Experts of a small language model.
Size: 13 layers, width 320.
Experts: 128 experts in each of 11 layers, a shared expert of 64 neurons.
Training: a variant of Muon for the experts, 255M tokens, 8644 steps.
Below are experts of layer 2 (counted from 0) of a mixture-of-experts language model. Rows are named gate (a neuron's input weights, with its number), up (a neuron's input weights, with its number), down (a neuron's output weights, with its number) and show model dimensions 160-319. Each number is 128 + 24 x the weight over its row's rms, rounded and kept within 0 to 255. Numbers have three digits each.
Before each expert's rows: a language model's description of what the expert responds to; "gets" lists some tokens that make up at least twice as much of what it gets as of all text. This comes from a sample of Wikipedia text that the model never trained on. Tokens count by the router's weight.

# expert 55
Description: Final periods, closing quotes, parentheses and paragraph breaks ending sentences or paragraphs, often before section headings.
gets: ".", ".\n\n", "\n\n", "\"", " |\n\n", "'"
gate1:101152107137104102141139144099125129122124132161129148100147189078117113133155110138100130138102137127153147113149084125061111137166158136140124129130146096121128133148087155169118108128127139116101225131167146131092151115128132189093115130077110150131082147114153124116127112103167110107122127140120142122136154153150173142129098131198130130140078105117192166137172144150156128116145130120122144140124140112124140118130123147164100106161131124141114090101162145113150165133127107
up1:078154115103053111140117096119161096098124147135177141123135132108131115161147165163110141143095146114152169123132138116122167128112096121132146098076156109123130131117145144160138137082127130124128131163106146090144110093123164138115160133122147162101113118134108090128147156123122148134117083105155146110085137142125142101136072139113084104126140104129128136108107151154112141119119140178138124144104135135155167157138111133121121152164101139118124145161112114112165125102129133
down1:133142114142147159149137140132140151141117105124110122148104130112124135134128173163146151147113121106128144144137148100126139114150114103081127132150072184139095166136143113104086161135158053178125073094156115123116128093139166130165134142109111152129114129150141132113102108152121107182117146104126112127139122142103165141086159094117128148158146124122168148125087102132135131143150110113137085120166117132115150144129159142114120119134117127136145136104123128116101067125131174
gate2:171113141089118145145103128142134125119093085097141156117125137108162083113112175118138123112146115077139145125141137152140149166180091139132093129153098124181133139111114113103127146125134143132177137130119124151126109163150111123115105050128133127087104104121104130120066116158136122152103104153156120125116129159129154079121157098142158163129114094149114154159101163103143089116118127120171125109141117124147109095115140131121104114127148143160144151104095161153136147144105159
up2:133096123163115113114111130139139109111111099124138124114151172118130120116137142105132151129090081118132061132144085095115137144126143104169139158121148153121144120120129108139130109136130150061148192128144096136160093137139155135163110068129123110098135150127122159123159107164102146093107092112149118113133091170137102095161135158143139144117136105084123166081121108121129115160116147133141158100117104140118143109123129147141099120155143133109158123111108144125163181063149151
down2:126118124142125116145143103128125099101079118098115127128138136131140083130133127086139146129094113143158116154155114120087136120170117118124175087111133162135132093087124149132142101140136131064178164108203105150119130162131142142123109129076141147101135169150164108137124099106106139114128110104103114147098114104110112077101119124134160133151134123099155146121149126118142103151128145096134189123133115157144154101132117143109130131123168189106125155168134120135088153088141162
gate3:183115139130133137121130115142121139111127170122156133142064153135122117078145123154121103139168081126123155120148095131194159142138118115145155117116131140156093150112147093114103101124072153168118159102103146130126141143117151167122193115127114158136124158110110093175156114129102132157102129118138100131124062129132101107133114145104133142116158127114135117130111166142123101131112090144111109133159122117116114191133116101099149123113151134095120120103087142127164128143090138
up3:125183136130135144124132130106138125120138132126139146145131156143113141113152122162102100143102170112173091159158149153129067146099150143149119116127099130124110112165132133191157119096143109093057141141139114105142125160104133135114109144102136121105125110091125168129152131139110092111109142144129167128119116106130154124101151156143077080097079115172149172132189133109132139064096153096135095117145101176121125159127092165116117121111115119097168112142151176163119151123118095
down3:132151116118121107122126104155126099168145113159059104138197106121169168118126105128104174152072121147132040149123121105118158161118148170125117118135092107110134103121137143123127144126154099067117080137109069184107106136125118160117133169134155150108163096156125145083094144140141110095113133122114161121172144123122171155136097090147115129143147115141139168143112117119134103137114132158105147137099159110118171123074140128147154181108116121133139111136148121128131136141162109
gate4:132128129137183141162128142120100100144108139173136069103084104142095116128133136141134111125183129121109130149126135145128145128127129102111158141131109110138119146159131214099122135108145165107146106164123134157104078114123122139140095083081115116107125150104098086131119110092116126126126124131138138182126134160108095174131084108155151121122137126130129125141124118147110120144104062155109102174158155144078090114107113113142168174102097125134118126109176139170123124105138119
up4:121131116145117077103124132108119192114124106136139086105131143171102134130114109114131181126085148127147139143113143143184139067148118105132126131135151113120133157173098176115109148105072122129126166137122096074141152141112126096127110144109128101158148116119094125140146132157124129134140123113127119148091127109146096159113112152095128131135154091079129146086103146141123119111128134133093126131120108137153125136112091104135161158122191166172133094153132137136154132106130096
down4:142145141120126177131145131126117180113129117154109156099120142110163119131153143117112103154159075184160154134147193121061123113103129155156112140111108158131136132082141139098140114119156102171128101119123077129176140147114143126145087125160184131140117180140160156112101169107123106152109119095144139116093107084104117090122144118086129101136156100133160126135108109069125143145088137069110136111113149117119115126140130122112112096185109158122139132121125146153116120152088130
gate5:152146150127123124087094125163115104123131154141133130101138141147135144149126124110169191101110071125162071178133115127166133118153144126129164145102142163150118130139095092157131144118114096131173137108120109118107100152109151148123123090121089119128163162105135169182108138151115126135128159144162118139114135162145134163138159136125138129103104127135078100164140130100111115115147095128156142145133106150168147074161131105112126127153126151107117164126080130125117133147136150
up5:146144070120129101141156145108172146169116137097107119119122126128145118116146149165167133091092109154186129112130119133127088116125114151126149134105103168134116190131136139114145132134079122118102135126119102154112104096149149145129097105155155135149141139123164115113088147142153090144091200133150119136163134111152149145113104171122150093142141145137094111116081136133155128176144123089124107104097137101130133087183135158108104161133138168108085104118085181098119113123127115
down5:120158099162142135133110109129149138197116119090118160129096109131134155147156136076158167102125133131146176104140094127151109131112169136129118112130166137123134142132107134119164115095143133120172147119124130165088131137120123101102155065146132097177117130111136144118110120118107106128178109171099135115133129113162122176127115129153138163164146159155087139151148154144144188114146125144147165090130112141118121132143177165121127125140137148107160166148108098123134102133136147
gate6:158137095139110160139107112138122145163122123164104131074090089196110130137176118143142166126132180126076149127140136119145128101141165095130146174139101164125150117136083136180155097098112146147136123148103117155114163149123111108138159122092163163132103143132152162175132143106116096135195143144112112113120121123084114105136164098103133144125139126109085122102099191134122078080147147099133120156127107159164149123129147144132164101098138158138105089157175150147134096110104103
up6:145145112096126089152163132117122113120084125115169117133098130107095109158143137142170083153129149144112111125146126099148095125124116127112077157154161088149161154100130139142163124121142079114165147144132128206100128093128172168116061091058119145133144153145168144160146139156109148105110178133108113124130129157110132167110142149115126103139096126132150193091151160127158077158158127155120139160105158098104117151158147123115116155114098192148147089136126079128090126099143137
down6:142116139102119153114133134145182158151125139129104157058098108155144108140144131100147151124111126127132109056132147099148134137120140132111121137135134136144131097115130159081151097180132114129179158136127102145110087123126117153129158143070136151129124114099134129144138089149120137103161160137084092116156109155127110128133091109106121120139150142052126125105131139135104111129105108128141111106141144173143157100125124107107097173118099119102102129107121114133170138119122110
gate7:163128136143173122103106100159163111128147117102101083100107141103114188089134133112117116125135136131137123141162110090172150131151158164165142120081116127170167111152141130103135151136065115144127143109127101097140120113125112154152129087077098150098102140174128144087135123169116131142161115148103112091147123177149094139122137126106106133131123111131131111154146165133155106109144118123108153117146156145133148131106169143128128155117121165148100179128090128151135174129093122
up7:130161149100139136130130092135133167124108120131146080153118127174193123153098095157141133124153142165158126098066084122108121124131155138126097124096128135121153177090126120133148119114123124123100149126186111108119162194141137130129171143120125162089116090141114112130103113091144133132196144133115151127088120122149156140171129129091125079147138168124115114143117115157118123096060143114129087114122088116140118129114123171155116140149147088140126177128132118171134128127101143
down7:129140106186121094161100163115126166142139160140117175124122106101126117141129154132142137159135145144137138081155138208158133117106143128087115157152144158091126098114159086106140123079147134109123151142152131101120131144173131130151127106137087142169132105102131138131137147109119135119097133169130185127111195085151134179109126093131143123113134151133155118165139120117121207111102150126155133114123122111140117130133141150125115125122133130125156116108108096125105106153165120
gate8:175118103128144118093117154166140123156139111104108070156135131153146140159134124145162181107156127131121141091104181121103168091095124102124163129147127123108145109136086138155146126130144146101148132115138134144152121129114122119142166135126141059092167127129093097161123113152180123109103142136110130161139118153150124138134114139165135092137135127159167091148096137144116144118136124160115159125089107095138138154130149101136116082151140136068133096174115168141119102150114102
up8:100124129140078115080163167137121142137131137125093138092147141134079112104114136107100161123141121096128130134128185117093189141162135121104103086072091166101110077137114141124134107075147153139138148134109068120117123107110109168163118127100143081138100129153111112112103104095137126095155143131083148127153145144133119116133138086105143094109157100164133096129129131139120114105177147131116131117097118085119135140126154145127112130126164153097143081129124133144128126123138127
down8:100148136150111117139090142134137171115119176127133139158117089105133110140117107116126107161145115106142154065101096166156117151136160126107120103151125141136162108100150112145149085133089137173138127105087121161069138124118110082145131157099093180126118077155129146147135130104141165112142114130112072108104178078134123116098144131092139140087145130129107107151146113165119108136147083132126098141148127106107176103138132128128178095150165128095119119108146110161161165114080135
gate9:134117100098131144159105123099140142162121121098124161134094134149132128130134149151113134136132097099123123134094066128160155119144178121087120142138124109136122158155144112100115141117084089158126099112147117119115108151171173142132089158146146151130112149093125147049126118131139125119085141135091146143159125150142121152143137135124138134132141119143147112163119161123099122125104143132125134125123152078141121136122117159084105152118139111163083116129115144149084152101128125
up9:174167158167134128132108159120132129144071137151152152085177095164125125098131164123136141166150116106116159110133119104114110121143137103177103138121144131121141159190166078135182128107132139171119127144151117124113123096123115109104134155127081105133121134132127141120177122099140163131122116147140121110096118080124143136154119100142161134112114141179137094165121140112092131107126117135133108145121110114118124138137104103137164137102079163102121115129109121138146124178118136
down9:145101118140080144105122164150118119125137104090132093107127135107155125093132135087099129105159147156129117116166143123092137119124098132121117117133136130145156123106128205137152159145175169109156133087099114148100089128116098088136088105193165135153144129163127124152116154132116125137149106112160138159131087129116135138107147115143101121075146139122133179080121149096116144132128121162104142111087164114149098148107142125163115093103126120150117129126145145110160163132113175

# expert 60
Description: Inner or final word pieces such as al, re, il, ric, é in anatomy terms and names, e.g. dorsal, Pascal, Nadal.
gets: "al", "re", "il", "é", "ric", "ar"
gate1:106113122136159165164113131110140120118137160098147191129110101089118090171147127131169139104176138080122117140149132134115109116124146221111101096105113119126121124135139138122114068122105139148146122118140154181117099147135113147106103140121142131073168151119110116169125129132122105116134153121119141136141130184135145121112175107149120141100155111150135155103169125127142112156105123100086103151144168107098131128128171102135138143151159136143100170120144113180118152089109149
up1:180113131145157105123150137102115133148156174107126113099116115128116082080158109128131170088135086110145154118115140123134138113114113136159162138143096143089140165127090111145134128181143109135098143142141109113103164094097121154157129129132145126127154135109115160124142177139163136145143152112106113110118092160080144122171165112176088122121153166168121138155098145124126099128189145157136114107126126138087140139157134124096106131147197101157128180131146112122133158134151144
down1:114107131109138132167090120152110121173142152138128115145126093137128099141082144148137131137131131114140119122136109158149104119089097147099117129093109088106124126147115132157100117177148149087096111172174151138132143120160172114158113099157135114148135133161140098173138149097100123152152131149132145128161173146108113124115103131165102135128166104124092143107149178111123103168170118147113130195119139139150171126130100067123122148152164144135143106114138123111136122170079129
gate2:112090142110145113105128144101093151128145120084069108163151121129102102101118164131143134097161153122135117155099113121124132086115129127181147107097113118121124147132099116160111121131150094144125159108151133096139121149110136187178156115133115121089096134120139139139154134081114123096149180098141116135115163104140139185172097132123146131107107152134173116137097143107111122133145136191135126151147139162114124151117115119157104177139155113119157144080104124117133113101109072
up2:142148140116117076105128130141104113123123136085110110119082138149125160123120111080121097110161132135153161155127111128126103152098163151089106119127141136123131134137117121111101138135105133109132116136107125140156131153160128108125118158077154130165127110116157128124141145139083117125125161120146158146112118145188126133102146151150074079154161113182129119138152110121149119135153091129117129130143099195137090123117101099178154143153098116118152133167154140113120147160108136
down2:114153115171138131143098081132129116142109076150130120107124125189129153062143130145128151150102110134141088110143160118162125126153114084166112117123103109124093136115088087135124149127108126149163145127107111078172103117118138124109164170109126134170114111134148168115115115129124164142169115178097083130111114101131140117141131160127150146152101130134132160138117146136110113137123121098104141160136144133132123156102155104116130079145166100131108153103123143114123133125121134
gate3:087133103149139098129141110166155138114133115103144119108114123113158100108124155189204117088119117116154113157119123112123156158123162157127137127137191158155080111131164128100139106106119155127126178163142150121182160128124116125108126144110149129103155141102145140141148093152092132100103102102098127160111145100071160147118114107107153114151124156113121125126086097134112173176089115127167174144111153124123144150116127073132119145099127165112130169099113152104122132139099150
up3:113136150111091096112128138153167125150152113179098151140112120108132091103116153127152112124145148123128110161137148120159169157131089131120108109109114134094149149140132129131118100126158157155157101158149105140177147126076131096128129132123109159087119091125132099162153101147098128120113117198107145116105128146148146152147148142150144127130101089109138130168091138147136115100102129147117171148092120146149121135146134113134102133123119150114178125145114139170092172158140154
down3:125147161104151125154162156130120143089126113088123153083139114138125153110162153108107159127108109140145152107126137138179137131132176128143117188152075116149116116121120138104077148130105118122089135144130098164114143114178135102110113137180112143121133142159121116153093110151119174138131113113145133087159095125098144163118098088126137142178117080154129130091168098117135138118142131138136114079138138123131108109104123112098114147140119125132137101108151154148145129136157119
gate4:122138116104145133134135118186108141104105119144170132121145138137140121112157172177106135121156143113112086094148149157130146117114135123097090129132128124086119110139114186129132138176066156118115126156136093155123114111086154106089122105128131147157132114124131116171113152107085114109171161094126125157154138160098126148146155123097104094105077118170139126128125158148101136082125153167128105126149159148143132142146099121117126133149142139113162156130138113124141148180099110
up4:150099129090150148126088175197168095115125154116120113147146133150116094135147110151125103120177131129117123104155144091127167154117097163095118075173168106105131119105141106174098113078130128147115123090119153157084151126132126113123118099171100156138104125113110149106146131135148123114152094162119100170107155139119142134118088112097146091157103115125121106160136109179110131103094186127125117160165114157145140112120093140147155120153141138133129168116126095120161104112135147
down4:107124133111137165104141092052135114122110160130094140094140109088120133127161124108117148142149138094141086127098132158123115130143160083141106120116076160111156141132129159147161148116092141118123125121168144126147115162153106148151053135162128149126180138114159109160138132126152127099153180113134152155153138103099125171120141188110115171106092102120076157162145129108153131140100114107154119126121138142128137118144111155102117097129100146157148134142122130163135128117137132
gate5:144123128090134104134135126142118137123121141099128129152137157128118097123121149123126168158119161145154130145111162134114103153106141165157116136173151135112120106140124156084139115130128069123132145122103141131143111118117123183141133087132118173123146141104128120119115109092120118122148129119107100102101126121134147144139129124129128149098125104110105155115107147133141133107134129160139082131130169097141132123138080099124133133156151106141126107154137111158152130089123151
up5:159128120128165152170142131116128080151166125147167139103122130113133121096152130151143143140131164117108082152155086138099115092114141215137103136127147130152099119119109106115089143124110133114149103147131127080109153110096096179184091169149155110137132154117102108174138125154131163133115123125100135118125112119105151146146151128111144149141102132106115131121104137122168154123139160093117116105158159144125067169149182102127127114123114177140139131095077162124107090126138114
down5:135108095118099145107133112135122113113139102145147131156127113132124143162151119138128160099124141078163154119125130145127138097097100115148157149100113119140172172147180146137149130129159081112165114127121083144105108136096109173126138159116132133130113141125119084103134107151117090167121105076088121130078120125124171121135157149137104145128127140131133154099098157151069109171115111148135120110117163128120150147114092109106093075106178072132121153110088130093124091108143089
gate6:109111128151135132116113118121149130107181145130137133130112117152123127132133132116110131080118125145126142123161054114134135149172111147115121103134142131161135110175149144120100121167108061150107132120129141158160121125155117083147135175082134156129140112085159131127128151131145092110126132144126147166091126162137133175131132164126136137114097157114138116137153112141105145099126126124153178103091120100137169157127176116164162145103110137120144100154100130188122164098097116
up6:115150139117129122114106100132124105120117158112191115113107108082090174100157098093153129085151126121077110177122108124154166122178115113156167127139124174140142094124109078145137164159146095075129122120141139128144115132142101132115131093148141176148126111107097118084179140108146118183134141123146130134165113120098072109177119100116108140162134089116131125130134085117108111136125132108140077134178142147144136127117165112176125122130131133171147111127188133126133104113100092
down6:127150148129155151094144128136109144166094094117100108117136151160138107063070135162143152156098122115113110143155085124181133140140185157112122116119116084106177130152123141130122155105135126154126147142132116141098154160135127103074144134109067170116117150114154128149136064146155106106112147130117110122117122116168181117113134149085128175140117115163162107080124119105110117142162137118082105134111086142147173133160055179166140173091154105101177096129103115105129129109144140
gate7:168115138183135140125161118173131110087142184105136099132163134101118094129140142137101120150122120099134140140104128156111137095136122132168167125195155148111130141114155172124150124148133149176123092121151171176097144120137153100101146125107126175149132141137129154143169122098085124172162126147137141136134132136149131140174105148113150178130136085120105171110116177107141132113142135136116145154119188123143124082122151158076119134132153108140116125122143161142114140110143107
up7:137139131096170079132129078151104102087093107128126123094161143094129158133130141132110161180144141168117081117141147104121123099144115187178117133129104140131115202155129182150127124130123099119096103108100132139097129110110112161117099121103132122116110098109124107137094129144165115138151119159085113118145138127079155133165143172135159101122126124119143140139118159118152174165142139125173146154151142083122103113136117116101118160141142124097141116146165117177127146159187166
down7:131129110139133154102127130109163122124135098146069110134111100119085145145107165135104167111111121129159091136137134093143125123114107108182160121111157094107170093085152151140148129117111131138143110097129126140091150122100108113135115144105122125148120127140143092104191130111144131116117132131148159127164095083132102143131142157164124154146110141174134164121105138134124077138134142116129125141130156132144132141133081078137136133140136104101143169128122099147108126141118124
gate8:136113113111150141103106129121142147132128135135143152092086125121133132084120109130113105095114166107144104175139113117138155159130092147162172131095127128186129121128106131108092115156133068115111163137119145131184134112137161117137146108153133153133130128120115116135099135130131138109092124129101106134092178134095147124121131079129104074147135136138118126097118157168136107133130100095123133113089115116108108150129109158151065135118125096149138078138135143129126148140162087
up8:151128165147075138130145124120107128131137121113145128127149159127117095072119143080131135105112071132132171067129124116108159131164106130163117156130113135113074131114121163116083113153136124127094151128079140153161174134149158101107117157079140116129123110146114122163154101105129103151126128100126127124149139181132137125125128124138171171117117104118140150137166118145160100083099123166143146143094123111155141171129111149110157148133138156127157165139134072134092099105123081
down8:130101145132128118089151174130119139116075116166145134171162124134117137174160157123160111170145158111123110170145126101072111103126086085152163111102127145057105130112180137121157120148140127100127144120121116120134098107123117131152110116140159084108118137118120134121129162139131113156151123148143101152160107105112112177168169144143124130131137152120104125115139136132116160121157149132107121111138143108130131099158130113101120127103096157153146136148124108098158139179127099
gate9:120151062138144136145134158142125118151079126140141125157135123096112115118142096101113151098136146162133120154127172156131134156148076120094170141167136129160121111133148135109102142070122106163093147110103114126132128132085087108151147098106147084110124166158145116106121110148155116107108116121155138112126149132163129144110133137128125133124129120115150143140142095103098125081081139141125110152163125117120145152124153105129141134129128128142120144104152116160103146138157113
up9:101122127147151156112131096108126151103108118118158139152196126130142135180118127136073162108107124151112163134116119187134128150122125168149082163141123076154144127106112133131155126144107149123126088196124113088098130110086150168120107108099100135165141116126138115131120121119142171205157163150128153101138063109160156139156129132128118124147117091117138134140135125152120097121126088119124135105154128097133109127128162121145108089164133132137149146130163152145161121116122103
down9:090149094120124128075123120141145116121152094143127139122146097126106149172142102129103127144123070111095115091107116107149161081165119143169114112118162125153152135145099104138124140107120131122123124104097126131180111109130132106128173129069119175056148146108138147154121111145119134140104118142126150135185144131115149145153123121120097172133133159065131139129135110126106114128123081130159151125150126112138137114130118099108135173170137170106115110136111135122185119097116138

# expert 48
Description: Short inner pieces like u, x, am, um and Romance particles del, la, al in foreign or Latin words, e.g. Fra-u, abus-u.
gets: "u", "x", "am", "im", " al", "um"
gate1:148175108117118132127072127156129108120148112094153160115142108112075142125105143126140108105183144121070136148137153123165137100132163132125109166119135137132104087126131133173127131109135163062105095078119102101096148100133131167138156112095099127153124085093133164174149131123138152102117139129121151135174132166120081152109111133181109098175168158077122122150120123108141157144160129093106118159125120135140101153134127149124103111173094132098120123131150138105150102098121145
up1:129139146159142125114133146134144157141130116158126135136145112140155197119104119098117161088123132134128115138115114122124154128151162130159127105119145143120130108121103105143113139157098130129146117110136158114134161130067103144140130102119151176136061151086090097096163128158109095142136107096164070120129113099135090086120149132145095147107194139098146145124118120136136124104134128138096100121098124131127161178087143119102116085133141111099109121110154124185124088153099128
down1:142121139167133142154094138100128125161138141119136137111132165156152117092117114100101090137125171145133160133127127125118133146100126136103115067094148131087150119100133154158127168141164107121121134145102099131124151152177136111166153126152121123173100114174076138126105128138104130125111112136131083174138133081169104089087123149122094143118125121157129110139162107117157105125146169158134105124121135145145153134122127135167110100101096135142148102083152107149097141103078140
gate2:134115154118130096137128125131122113146143159113085138141141109140141186090135092152122099149155157156115115138128153077115148141089131139130138133145127160093130136137108141128144095116141130139184076134133135138122158162139101141127105122114118117190151115142168113162168116137170080116143140121163143085150121152102119126111132134133164131144135128143089128155126114112136124115147100160080163137108129124095119167078105096123096088105114131139140065107136127118144128101151121
up2:143144141141140153162123155134151120150089150165185118068157098150111096150091110150161134133161197118149100146116075121159157123159137135130162065150097138106134113160108141103163100200128107143135143141151120105153158119118142108174090141107117156112149135132117129141138075089129125148087112118138124115179153181182120160147112108128149147137102091150067118130158143129114122127141188159132155134143105104109142154137102097129131164104146130109119123113099117152131145137145117
down2:173147122111168148114139084117090146135145085152164154128115130101147111126121123136118115109150120122150097192130133093154141178154130142134167125161086131105142127079188088157113149124144129128095091141115148148095127117138104127137155160123161132140174135134166129091109149137111107158166124113106134141126111099173138128083118142159123130092111156094110151149120137130083157138127102151176129124156118085125119124136115110132145149120130161131123122133148140162136166133111148
gate3:160126132117082140148131127105142109115126134122149138128174104163136089129083116107126141138123115154111079126100121159144139144073108149086146124131090158139115127132117140132111114104141148163138096121134157135136119107111127171139111133142130079164114113164172120158137109154119142142157144139091162115113120118174132129136116141135105130137130127075150149110108114135162111116070131115110145132119121104155129150124126134155091123103141150125067136110120139120126126111131092
up3:099100082095108147155142088105109134120135111155150130163147095095125132114124136120160103114128096144114144134146124120092166122124077142154154113118168131136119102138150141123101093102147147130126156097120174148111121131136128156130122096115134102134173162137117086121134116138107121142163125120184099130106120120158151134106136128133118099118153077144131095134133114123114124124120100137144148078150147157131121145111100114100148110132107133091098153140127115088041121176154176
down3:100131157134157157148098143115124124123131162131139103145128168100088143138119138114175119149135140157098091087121077107122128085125124148164134126118101126132135138135130187115149118156159097122159115154166146119138095151130147193119119062121109124175123113115123109120106129124111139101087135128096143146117158124138123153097171119113153126084134121076123145134172106107136125162125150091158116123121123055142100125125142132164071124173153125120164119121111132155136141123069114
gate4:193125082129156125089130131110145118124140138130118144124133130121080121075142126105171150141098131134121158139126170150107164116164155077180159150136096112108160147132157114130161185173174112111126148129079116108138137075069198136092143123151128148162124133151164119078120078128129145128158108134124160143082147113122111146124062128117162120145098094166134142178108088106102138136143126128127140138150151165131071126127112125132119109120119154102112077105141126159144145146150107
up4:122139130148153156138131142109094119106132166145136122154164120122076134120180127148171100104115127165117129139128111121121171164146098138166151125127132103145101119124094135180104120157126138125182105122094146115115130096102172146088125148145095139110080153085108166135105127110116133156156117155110158123092130168146118155155123163170132123143134121118112135150120151144118124128122164099130151128124137178164105132112107129095171120104132151110099159093133156130134153147178141
down4:155092111113123116164178139128144125141163107106126160155111146146147115147127150136147126111153099106102132143086129096124145103137106147144120069099081099119137126161122122123092122125165126130134133187107171130104154132131159110157103123089119143099180120153178114125124155109123099074167147083179155189150180117176171114160129122071151156108136129109120108141130114094149135111112138132148111145132129107169145170134104150096132145190125074140151126118144141182144090123100130
gate5:132138148131088115105127130122116124146106107128087128144156119123178122057145133065097107125148162094115134089176087115145110094131150149125120169155073118147091146143131124139081163139091131090131153109127104120115112126113120177136093135147158124156177147127122156144065124173152125165121166143133151142139123104153145106112123124097111127154115109127155108095128129092125155132143129143154122134125135148136117126146147116154162128146135082144107142154110142099123117097139114
up5:123139129125127178178162119122098183112102143150101141150157095115141131143124152125131126103085142101173116085121132138136098182112138139106145115152132126144088155136137121145133182151145103113145133158158096131139138161115095109101169148153070136136119168108131100126129179152096123160129135127127144133155136128150116132120125093091141113140114116080132128111106101146091149106148169135107112129091148118131148154123149150183147181130097143136119104102108112142138115159118112
down5:170119086133140173121109117132186112123138077178165172132090115131103154123110131129116140095126143110115184130113108103121093098089134120211180140128131126127119128119108173123119131135108134115116164148126154125134127127118159057146127099131141099110095147127151148137129101117106132132165135124096129171134114113134146161125160143131093138131108171142110079111195119107130090156136133151150142120146086112132125121097142122130141147154127066108168136149123117131117144100131129
gate6:138056143156116124107144077187151163139118176121122093098112124146135173102193134119134118113144139085159151139142145106124145099109110091116104152117125136106115125179126093143105145147166145090137108158109175119126120118141156142115159169115122106123107154120103110106175118103114162172039128143125152096159161156138135108112117104148112160124147114139108129125119112139128119145156090120121137156144188103147108084173161135139136149127103148143139122117127150098111144102120143
up6:159134148121155092110131132123131141143102102137087138156145120130140133176177133127179124097138148115153104153166144098089147117130147144132139098125106136116167155141141134135154129105136132181137119172162116150135122160137174158140093108179111116099099134106120156119139171125128088107141166130140115087118085118149154123122112124143119144145155147119157138089149118124123157141139100128156083099133091127131132126135117121107121124103089129149136114118118075097157163077125132
down6:111155152113133130115068136117122131146135118126150163152135149121069136129121131148146109155152137108179124119158133148155158116134120083121131106118072086117144141149095147146153115121157115160106149147096169117071150114137088154133139137155096127148169130126156128148128134117166092094151137178114140101123131147127135103139158091146114104114160202088167111104175138086176155133123157127115126139142119134117126144131116163143140122115127118135159127151162197134109109133131147
gate7:129144123107151150130118126125138131146109138166150122169143158132123079167123123125093105145164131153101069164116146146116171123137126145141131175095159134157090120137132104138113115152099107080132128145129108128144123081147149128143108136099120160107096130109129104132181126112080152133158126083126139131118106114092125097188139112150064136168109139095097119062124107122113149141136119117177185141073133122119161106164126131125137175106123140096122099142125132122105084090144085
up7:131153137135128150101109139100148108132135141104185094124142145116115133127134106135192131079161120164164125167125176129134124157176078103109129157131093145130104129133158094142133128133097123120105123133175127090137120106110163077112113109156112167105167135173141191127137143159147137157129073099112118099107132136162167153069074123122131152141102092084156129123114108155117086090092096167109149141102128126132139176088135148131152082143123139175133145125105103163121135133130107
down7:125181115139111162122137149116126160135115163130100146131124137178180173100110145130111132152129074133090145114117132163132160159191150155180113112160159125148154096118160119106139148114151133124134126105096084118133105094124143170147149150137112121109195141109179086166107103111151169124102128111132107122166127156114140115111118103172092123089106149157121142140152106089139118110160106139133100063157090125125151138160133092126162127157107106125110126148147136112093119115143099
gate8:157134096133151130110137153098094100144129145111121126124152138149125140139109129129113137148132161182106103110105113111116143143119119111139115139101114136160136147147122125113163132102140174161098130127112146093093171101145154144122101162141159050160095121136113123072142140160148107119040121120123112132130142114140131118109121141104120120138164142157142150157111118122161143111118114122061170137119114096098135090173138147134150135157100141112104131130107124126133116119116104
up8:155159134112093107138111111140087159086121096155140151174135090123088137101120127110146116146154111104140107129093116110145119173151150148144119124148083106075099100100145163106145097147115137117124189178130108117118170162101131171122105092117139102166119093103132111118127099173138120135167130157110114125122097157057088096129110097125130112149129110164150168119093162149161134117116125079149117162155102116143112113140147149153087102093098152120122151148065108152145141125138138
down8:134123115158114145129100096177097108111128109126110144111144163109130124106161075160102095099139109118127104118085127126148131124153131164150132101127127131087137098154125134146155098144101133122063155166127159130087136115101117130105149148125157132121089143128164131114138117134141162125120117128160082104113097149151145122156128097160151118123161155153134133155133103129157102123179145131161134106146152116124108141128127130082141113118088163084069132128145148174090106150087105
gate9:140147123119127131083134123122147141143104101153111155129166119118181147104082145113156162130084136128161128097105134091088088129105134094100116117152104117175118131142191106185152128111129119135109126148111094146126105117128148116136106130168142101168137091149102121092121110088153080136130130130139108147134099116147140096164136170088115111121122161173124099129107136179116144131114149125102144138054140119163136135144102110135112157127107106124116127131114117132146132130146153
up9:115076182103146124120161124146114109155137154121100135118103101136165100132136151173132106163106119094098201152124128136108132137094111117121131123142116145147133141123121134098141147144172122140118128111136121122145148083095126113146097146152134131119144165136080121096115153133137149161125141113112115159088150146079128155102117109131141185127181102162137132118127132094121133118094159166173143149112159110120085130128137088118111112137107106138142123127127117176112095109162123
down9:109104114114150124146130131124108132161094142161123103140125157191099119100132157175102117130113187140103107082117163115117144110121114149123145078132117145117127144136127161123172129099140108083099103153127108129095146112150114163132118130117105119109169093119072139144088139129139074126184147114140099078116145104096144129182190115116086123126116100098087114136138119131154149151116153128122133121172117147127138140155104129176091103092191132136119162143132118149125106152157143